{
  "num_hidden_layers": 13,
  "d_expert": 96,
  "router_score": "sigmoid",
  "normalize_top_k": true,
  "balance_bias": true,
  "num_key_value_heads": 2,
  "norm_eps": 1e-05,
  "rope_theta": 10000.0,
  "beta1": 0.95,
  "schedule": "wsd",
  "doc_mask": false
}
Below are experts of layer 5 (counted from 0) of a mixture-of-experts language model. Rows are named router (the router's row for the expert), gate (a neuron's input weights, with its number), up (a neuron's input weights, with its number), down (a neuron's output weights, with its number) and show model dimensions 64-127. Each number is 128 + 24 x the weight over its row's rms, rounded and kept within 0 to 255. Numbers have three digits each.
After each expert's rows: a language model's description of what the expert responds to; "mostly gets" lists some tokens that are sent to it at least half of the time. This comes from a sample of Wikipedia text that the model never trained on.

# expert 1
router:149147121121112067158118113109132103123172118114142094184153156098120137143136127116124076125123117075143100123151138166120117145136124142112133116154153126116143213125094124125099121105087156
gate0:102120094098142114142131172100141138185094153078122139134151125147161114111148120157104167096098105190128167116095132096118153118131133131134159165151084126140109117146134129147129109168140111
up0:138118096093134112156140137113142107143176087110117116148175172076142149153115112149104108158134100138146131121117189129109159140135066125154133160172116145120159129120145161128139154146140170
down0:133167140148154156128110147135140110114150148116118119105105127116114105135141104146107109139143182099118134152113130137111130120086135140148139072128161144130137091094171149120135129124110129
Description: Country, region and nationality words and their completions, such as United, American, US, South Africa, York, often in chart or table rows.
mostly gets: " United", " American", " South", " USA", " North", " West"

# expert 14
router:134120116173137142101106130129139133128173123138160108093122110141146111123155119122146134099154159131116171116118132131120107144111130132126130141128099148131122099136156139118125130231142127
gate0:087066135127131126132115087155117133139148139117119069139086109146118143172119127163186183139098134150159143127122158148125132121132153108107112099116147119104106096140114153108146120145122098
up0:142125129121112159117121146137082101078095126145122164137157084138151110120102113081139145116125175136174136154152142138154132134122147133080165164116124114141127115138120146144117129140163094
down0:141127091140123122118144137122125099129089128100197081125109169128129088116175093151108103104145114096118105122150130094135121185111153126140119165098171113123109129101107050097089166067069130
Description: Articles and possessives opening a noun phrase, mostly the, a, The, his, their, its, an, often after a preposition.
mostly gets: " the", " a", " The", " his", "The", " an"

# expert 20
router:118140122101142105141138102117152133126095109123133122180152143117151121143138122122158112134148133056128120124121063141132153147137144154125122113147151119136151205115077118123109125146052113
gate0:129142096167145155156101137100101139103136161147134155118112105151110125117107152148147142197124116155084161156137157160121124138102154109152123131133176142132080105122116117110123175082138097
up0:144102135140142135114135131126145115109101094114125131113143111123139175113146141125116109090116140135128121131153122121122138127110180120117114117136160127170139123154117121097129105075117125
down0:156103178113134098138150093173126170107141154129126131106093109147071090127123120155115121189130126101146129185139097128122129101107134131191163169112147149128140122129122163108138098149120137
Description: The first three digits of a year, such as 201, 199, 200, in dates, plus the first piece of names in tables.
mostly gets: "199", "201", "202", "200", "198", "196"

# expert 16
router:107109108181096137112144139095149096131140116081100149106136192112110153124111159148157143153110169118091098090102181123128159157124140155172121108114139129092156122157132101146165164187122125
gate0:134096155128147175158101130174118160143111151136128115126117106087151130103121123096111114087093093182143164146099129152136168106086098092133115120114179117124139121109116159149094138090145110
up0:117109118129097128076130107069125127103142128134168131116159150147125185167155144126151145154143112074138120112155140148156105126130138132121129097103085141113129152174130128108151150140112158
down0:156142103114139140109100122137109186138160092105147114148108135155135104146115072125112150117161151083090125176132127117141106144094111148142148127122082164103070094149132151127129151107125138
Description: Colons after infobox field labels such as Class:, Location:, Station code:, plus dashes, equals signs and taxonomy suffixes.
mostly gets: ":", " –", " —", "}", " including", "):"

# expert 17
router:147121109089149117145144091152120129128145120118104110152106090116128139127144118160172124114053129136120146103140121122162120133114143126117133091103143127130109139121091109158159142094147146
gate15:093153160138130199152138147160157142136128114107148124135172108095140111052098131175154121124127126167131127133074143157144134116139140190077130166103138157114136107110141100115142163109124139
up15:079126132123155120118155153149147113165109098114133139106146109123146135124108155106121143114120127138155131135187112160178138150157128124121114140130114125138119159142135138142128126181141108
down15:096101120128109123122098121109129150170138144124151134088146126143102154170138140133156097143146154140164128126159167093122121171104138122146167116081104124131113155121146177120176125133120146
Description: Suffix pieces completing common words (-ation, -ing, -ity, -able, -ant) and content nouns after an article, like version, production, member.
mostly gets: "ation", " based", "able", "ity", " MF", " version"

# expert 2
router:160133144133140149101185120134146135150137139122126220148105171142117111139123126125179084135123124136138170119155122119151131113130107096104129133125132146132135071103134108128138101055085110
gate0:137154058108086143132123084118106134090094140120112138092086125119156162132150083106181079104138143174137148140111159160126150113126133130139129138132122167106117104113170130119161154104128099
up0:128073163082086123119114137137154120160138111153167131106149164154121107127122124142105155089120094115079094100152098114145099162143119117118123130104115115167119147155112122108114139119152150
down0:141106118139083156120072143103114122120113117126137114142145160132136159113115118121146126073129166146134132121133113137116128145085109120165090129115126105147168115140142157138124146175159139
Description: Forms of be and have after a subject, such as was, is, were, has, had, been, plus some main verbs.
mostly gets: " was", " is", " are", " were", " be", " has"

# expert 3
router:114108151113123131129140125134123116135165132123147144110103155114138135117136140118126155127103087170129148174106117104134120094139137110130133105108121137109106126112136154121151127176141157
gate0:129127140120131113055180144120123117139082128113121142114105133093133117150141133143111152128142099120077137197102146108134147114109131114176127141105099098097116117122149123136126169127122127
up0:096079135106109127137116144156121102129090133072145146123102149112109082127151128155127115128156123126146098128116146148122141143128140119135142073123103124126119127158082139122129139134125138
down0:103112144100187125125123096144123089085117106146161130118094131162104129157120120145154157155107117117124150119137169116121127080141144104132133095172138080118084097097152157168170131105148156
Description: Word pieces right after a capital initial (San, Los, Le, U), inner syllables of foreign names, plus commas, the and on in running text.
mostly gets: " U", " On", " San", "On", " Super", " Le"